From a checkpoint of a small mixture-of-experts model trained on Wikipedia: width 320.
Below are experts of layer 5 (counted from 0) of a mixture-of-experts language model. Rows are named router (the router's row for the expert), gate (a neuron's input weights, with its number), up (a neuron's input weights, with its number) and show model dimensions 160-319. Each number is 500 + 40 x the weight over its row's rms, rounded and kept within 0 to 999. Numbers have three digits each.
After each expert's rows: "gets" lists some tokens that make up at least twice as much of what it gets as of all text. This comes from a sample of Wikipedia text that the model never trained on. Tokens count by the router's weight.

# expert 4
router:507561535503501417466505439528495527595437484463559464489509522569475519535490438487485526449495573558483623544480526520493564514450490488506472497450447477473505430480501473531447508499520476455491537476473470505491461554565489483495542519564561521566494552534613550466490486546468561421488528484493459508519442513466512498408473534515514541497438478410480481473527489483590478477492400541571501519486551527450468467488513547428518548482494415477559513513457509524600502474512485
gate0:463458493459530519432507540518450463483454501469523540474505434461583491420503581526517517507527481461475529509512571474537489532545502496510499435542547473508596609497515441415494463486506466525495472512489465525478506469417584467480433504477390483505524518484427471537537533513449492538474497509450544479545508533486533529545469522513494509451514547556536478462523562480499509506510509459451497438497522538530587452480376581504424553600554554493510429507452499515516502504426429
up0:553517511519478419475518482542478484484530495418493516478430450536508536484467490493456512542493462502508515554489465563514485466508512586439539465490531500487477475575508475549449532519520518515533481539452511494536491474490439507401547426530518512481431483518417567475478528435460485548462506509540498542503416571498523475643455543426510514490500535515432451439437566557482499497536511505528498479475473514504479494512425440506463533526566585578476469487465529471470532489490510
gets: ".", "d", "al", "n", ").", "m"

# expert 14
router:442506529547503510439529508468512605491501470552484507491517510497527508520521521577537539450539539431497524540561467459497508535474479513629481450511488441474541479514572478431485512552499489473473403493519501570458474485570505496523457483484541524466469463528490574498547579467509560471458488577427513492529547496542432523456415473391525541469532491501451498486518516449483529491531513511523483508488500554488468467493415593570441539467501442488520487462449503448465473550492550
gate0:495514439500474462478462474481461494503554477506550476539442533510463573439534472528473548491510558426431504550478517510461596522425487502534458449489480500480488515561506556486473414548533461506556490541367540534492525520499534507494470543525471471511530487477402521548546498460465535532560474544421495522524504525516518497512501523516503552456494523511536450390485433513575476495514527485491535527480519487464507444521507496502501549464530498476513455480497450484459527444527468
up0:555514505483526523539484520536510472556540506520482416551469502401528486538513546474579543512476439402450482460466451549545488591411492513523545512540523473496501502497483542536545474435444470534501438415497468576511484493526458460490504488462437542499495539489473487483455542520556431418501493429484563452526522433556537440566537515548526472465488463559481500505535507498508527484535549467451453456463518458587554447547460441440479429548523511512467466467463479468506458528507523
gets: "\n", "-", ".", "1", "==", " \""

# expert 1
router:518502537532465458504523463499541557428578516440501474514491484530476504489472492565473511493506537560497528532540512527459516518434474506513558489521532488514552512417491438569494504543545420492482563436478464519481518466612447486527433532540486583500446511520532485498478554488518582500504457477558477461569527524534445466445491509492526528484472460500472435442508485527446441481550439501506473491434531492560520507563469497494494509467556424522506517470432557475572467502524631
gate0:493557512463506466507476507548541488460466483520457491492453540473508486510463524583518483450512478540451459537494493490501483505504479490513502496434459470489521530450425472487565526452531458464508540531409490464518478437507460494519511557533538482471534520580478526591542448471525557566511510438499442590581444472470549521543553521574479483569500506507536575504512480484450461541451446534564519502524561551481526507515501555544503504488495480507476463528437486477533484532484478
up0:509512502407562549531529532503501513462526572487496522518459475546476447524482540508521466482494500434504574548556554486506431494442512528448476523487471472472481541505469541461501477522527508509492460541467480514512447465503434433556517485496545537472536442441479502554478510467540517517486520510478469552573544462509563480516496550496447522556554483469485506503450501464494538464518498499596477522541523510467457556499510528469401489550500570486479432442512545580513527474545479
gets: " ", " (", "–", " de", " re", "c"

# expert 13
router:533482523554561474566502536437482523501485468474537420556528543555506492573506540480517526523486506556571506493520455439450534496487523490498524477478516495472537543493497587504491417509479428482479542518433495550497508518514518429452544545489490532462431463503515520457522534567461547491486494520479548467566501504503488445553508444431510500476465530474463529529462496491565519480571502511508565505424496495507564490508534547423506471464508540512550506476479513478577460468510503
gate0:557473518489415532550483425528481515528510527536539528530462521456496471492541594462589486461537477438451555462490480506514456481560470524501480461529603403437591485500535477576576442548533429475494445495508546513584523542571538486471412529471507484509474509480510500441517463468497514434480552521506494510490481569481446472499498465528482488503452505536402508460505502445508489519538572544555467493488515525525530580443516497484490519437526454455535501512529484425448472557525533
up0:509475508554537495498537487512526587512449489517609510498428531517495557559437548517552515523498533489538490530469498486525555503501464452533465501523524503465546578486523502594452468533513599469506473422539461522506489613470562485561498566468516432538511489568527529540512496509474480539463525453518482537490548480452495516497467459469492476452528530499546547474524508593485487579480542510473518506474497498591513446557419447468465530492449473475498565423515491509483487464434444
gets: " |", "|", ";", "\n", ":", ")"

# expert 8
router:500581498529473515527619491456486541563444495479511476479523522461381456514491523451503493484493504454528544462474454477460497541483514498522498562527576470448512492535442483526526497518492563527488452454460517503459522437524491506542560436478564517468494495512478514442464488455473529555516501473527494481488514645497456466511544477529495531469536519461474554607420523448390499500521542557483551510432498482453505505503529428493486541514488546499524466459533415469547515483501470
gate0:462510506507504519470480612447505544444509461470529427517505477411445446510542448566417453468427457462536501519531452485408530537488549518550468436510495569563557435524477485493487525479469537431494536503428552458491499515550527481504448439485393537495497444442475529486515483507500495474444497451500521452535497473485503543523515510539487455473556477460507528441469620500516526479516506560485494516486529503440519493524512480482517484530456533472509489465545535433458549552514405
up0:524506495573497461437518469498512503466571516440561658504487560475482490460438442468460579487545460536547497452586529553522512483508444504532446519579495504485488477520460488497487578568508463511512494434512531570538473447551481489508490458402490447497474457554438501473495533468503487519603556584476456488565505506499539464493440491496441498481492503562461489514501476519530446464492521482606498534477576461493479554537512494533528417471527495546506527447549503421540528574524469
gets: " the", " a", " The", " A", " an", " his"

# expert 15
router:510470488476543443561518517442522457492503494491500469557624547524512525568437508497545565520567492537477564475514436489559582541522508472474503504496531493509515577548385491521520467559499518447477464455511460544534479489512498486424506522549424545490423498500449524466492535566487482503498529548509560399497511500522503362508506542424470585495573482499507548522484506451558506465556477518481491475451507487502528516592509528461523497484545543470520507518459504491561553468538486
gate0:551509479511481512475500512487485547488541462514453443435455450529487514515491447504483496489593516561485557514468542433497416543472449495514490568500506508501484401537537457488498435482549497576485505482491489467442498520480518496507468473552548479447486438536552534465552451521441472498494474480440507490548463432527457490500508553559465480467439490504497483518421589515525483500422550515521539496441493508552485460513539460527575581413447520500502531494462442483527489461448539
up0:534469488480485530475561522432540491505402473585557524484526500415461498508541520473480512536469490495522436546509460570490474500517468492556560490428455543439491473484482524482513479475448469504512443459533557559476519563458558544461536512479467515445517469510581423415498508516517513490509487532545440447517456484506579482556504506551486482508595464419472490509492519488499497555521567564475556486574504456441503443494503444486403504502526526496508495564469552509489429514480468
gets: " |", " in", " of", " on", " to", " In"

# expert 6
router:519511517505461519451496508526483553554459598531525531521492459588485410510582490523551510535508412479461525500515489520502529491537504482515472506472505549466560555520516504443504508444452429431434378517499500516478421535500523497551530533591518523515504421572543579523495528537418502478471578509445540502441505504444537481461420506475473504545528498448519440503475543535440497481474503579532516588485552500485532486511516507516475471478508518527571507481499491541509464499449531
gate0:454470519420525471537540464453530437521524563458450453522425467495571443500492518519510538544469481574470512466525487488529439488476421564405559443482403515475460462526483525516585483570546459495517486505463550466462429451457507547534519514504503482537446494505455398500516545478493562555481503550506551421481481475459528549487528544521509513494470494488476500438433480538537535570510559528571461473542604591486484498493460445488527494427519433536489491489488367442529544497517424
up0:454525464467442543451476472529511568531477515513438412527510440533515487464515454517462535571443498487523440486536490545523495499465563491494529474562466541514473553534483500551499531504482479499447489479511495486494476526538506506472468507569508536486497515456409489494492446455430497467479592543462496468558485520527486452394435491524549517486556473438543433534534522468434650489478493457479580436471489466555509494427480459455454546536459488456509557461512490469494506548483428
gets: "s", " S", " album", " film", " Ra", "S"

# expert 11
router:460514521540539510575527545514542527545503508515493492445564501535518508514506529541508529484528589463414513517486525463492523585526440587500463480499513510515601470525451554460495542557455485499469450554496459523475487508504423460492478418527485470492516484485469504419521491499491505452468589522443527543614531522526496520420526523481451513507515507472511505595504564437516485479564429532483465479499580535521498476590551494516531540443458492569500528579526501480514429518527456
gate0:545552572504533505367455464489583443486512511547523555502502560464486516442505434497563463433558518528490536516515544529546554536497481580457532547511513547503584475491433571461431553507519535461524502544460474553508503559588486478520553497515506526493465481519517490472496517454513550484594456498476522521473455553549505471541538505500435474479489533485450443495520491511441497478543505491555529457526550556430567444542600509492524552488482439508528512523515473499500523611563532
up0:566420491475467455475513505487553497538518593479483458426532538476502479440467485489460451464515508458498461413541593492435508474476443509542511503583576461519535538472487540531469454483556520537542490444453494480431480531577463475511460491503561442561523479459511570508518502466507539535526467486492500433555505521529535501477522517472528479472496496519498476406506539517534522481526458489449445507452508495565474462467489471563484550459465475511522513519549522467559514519525522
gets: "1", "0", "2", "9", "3", "8"

# expert 10
router:507528493561488436499509420534592430521514499566454523489521468486428519495471459545568574459519456536468534549543449527457473574530500496462481401531523489483551552541538452561473459536454481511524498464435419519462519451537433508468494489565558491500435551528549531445515569489491542429435488532465439493488511582523557449458562519488510517479520497547504510540425490482471540534499489467542436372469496504512517526538534470496502516523543506574489510481496554481502505572538535
gate0:562544425555484470605472522521518601518535554532511476463524527452481460538493514483498461471454529571502555480510497498444448443498506472508528491536531569507479488446539480530413545424544486509447479503510461501477477402459523471499497487461482544545497483405453591436531537486527481532568479520506523415539493482515559515523565499435503583417485476510454507538467408540501492481582355553577489437459555528534540508470499473549478558532479523487486462483469427498489526456525514
up0:546554404501475484488506474481466445466452460514482445425547437560437514552548486503544503473471474492454513542493525430491498529509517505491483497501460472516480527435480485512528495458510476572500478472460589482483527498506480467476515460469538559501423567461438444523516540571512529540495509439446530559490508502474507541493494631528484462473436431529590493533490551457476502519470511493452553501499488485516501518486487506480418510506550492575419489517481376579504614462488495
gets: " ", " the", " S", " U", " de", " The"

# expert 9
router:467495542560490523487531532484538547586504599516480483506475462477540484481461502540545534460448503466501469540515465457429561511484494457496496504501545483445507521494463523508563477497500517503417491513513506519497436466454503442452487589470463577579541542541481537513583551412413528544477549497493516510548539545439491485572515573503568512529486473431474498486468516500509558440511420492497491463508475476481499518509478534496444509547553581563488474500488494444481482510504523
gate0:486513558529464508477365441467442517512475494470547546485520437493502436441511443499417498487453511459450493503530461457515530516537484455455516447505452486505546523482534539545488549540529482529472480553529437526505494483541482509508459550538495440472596519563527549564464587476521544541517536573512497467486543496508505460441440535541568526448592574486511461468438537522496469464533529466517477459568499537516511529411562441476496548505400570524519509439484488475600480435492481
up0:535451540589453518533442486553479542451545532462525501523446591508478479475482515510534436468467475508442455502520477612494479532470462524473533455545523447545474447488612520504415543529460535554541506466463514494523547484477472506446539525553530573561491516547479544532488519525551501482509421470449466509538508467565516454544531558419515498471454458550539417488552459484463538469511513476510526507524501478506527511499507492478448527579473488486523502486534489493526459459476519
gets: "s", " and", " was", " is", " he", ")"

# expert 5
router:546515519489497484458533490562488520494467481486496512506576542560509527479544474516535516419465561472452545535504444448499498454582455518557499509426541531521485458518484538443515501536487533481503496557491506516510475531465495474478472506472496502453523482494494539467529520564502532571493522432502517466549530529509527463487525512435499503454552551519541460532427533417528505390508498457461503531480476526598522509568571552464462488575557455511507473473517485454540525532516478
gate0:490488495491558435497492515464471493489477523479524484501495572574523508517450451462474509524534531516488514477418496472476508575483525479481468478519508500516481458571504503490498454452517513549452517488449583487546583495510488499496499440500478506457517467523500469423444538483469415603506474420485497479494505544535506555541515468441541392484525459486459515493456507486422507497507511540482506513502502497528500452521551425478543541465573487479533474479520493475491521481450473
up0:538490484574519505535511547528495460557595525543466530529432538509513564475490525467443523476469567532469495562497512498567580516530504540466537491521466550483529521496494498547512449524484561478508488550499435580494480533491559498495514476464511442544563554507522539453510553459496518533539512455439522432503505645466541428498458489438444496491470486549524485502588517442396517520545518476485503533539524534477480449468478526532503493537493533479495486494564487484532454469489541
gets: " of", " to", "ed", " in", "ing", " for"

# expert 3
router:443499528531496489553494475407617459510458474529463533488482596465451507414483486532508498534579535538477525539534468538439539511432433496529535425540537501410514519511441521472569454534470576567483494520439494500471471448504500548455444528480518458493453571523529541540528539497506484491466461483505460531506469473502465485428538599497568460505537538493464487456447496444627465504523531458495485462444501523444391489440534483435474487513510497550516559490475504458482484516527565
gate0:496542473490440507569487481554531499504503523473477429518500495511468519465509503461429485548419460570500475495551555487461551505454495440508478441473541490441531470516488496522480551412532493505528465565473473473472558462455526440476502534501512454529491476490531491481500467511499553465511488499422529516528470534573526494487453545492543544502468514427445486414476491438544507423510540540537544465506508584439513585541531456533513436505499494491481525492559525494513515509524491
up0:494511466515443431494543523486544508459510474467487535507410455487459448499538547510488490536494502492474438427510518526512480542534521516493482475449521517471536496384532550565460462535492498493553511448420471513528498522447527563447498518520454482510496594545455514526571423500530475555450529490547449491529529433468585492530462496511501476436583488467491467501457510391420510557571553409510445509516443496524504459507458450474450523483427450500483508491526504451527530537534511
gets: ":", "'", "°", "-", ")", "="

# expert 2
router:424458532474544476481529501475554508499526453531465542476590423572486459443503571509546467459558522541564453503471461449468497480549442514562513509396566518539501517510499550496495516530449576490527498443445512491525539475472494563532469420605448528547449525532483531493582493508480482440457470528466479505599556393509610471508465540495500470490536525512493509497528544503427536441468518550480501450516551561505496481477525577472472518486500529551545563567461398455511429458446507
gate0:543471541442473542496511469467559520532557513500523536481531555491518515521557505469501456462529587500438470459488470519530462482487493470542497513507500534474496529524519473500478468549408521526450551538454554460550510483541499519493544483482419506536516500492470476478465486483465569469450459531476513522495528517509502473456386534456467556469486548452518499465541436536458508475489476573435537491462554506476479509490564447450457471536534431505532532465522469517487484503483463
up0:447473506499488493469512466436545493479468537514424475502522466532511526466446561537518511510469481485540485480469464486514533513497545519461503493480614436531509490507526541506503609466489400492513524500540473531494496513455515525568510503490513543522479506543520493484505513490509525472533480484438413587543538488510481466440522473476500451492465562465525484520476413490450546495492503412466505468518476580472523525481524421466458542573648565461537474529475516489464487562428502
gets: ",", " of", " and", " that", "),", "i"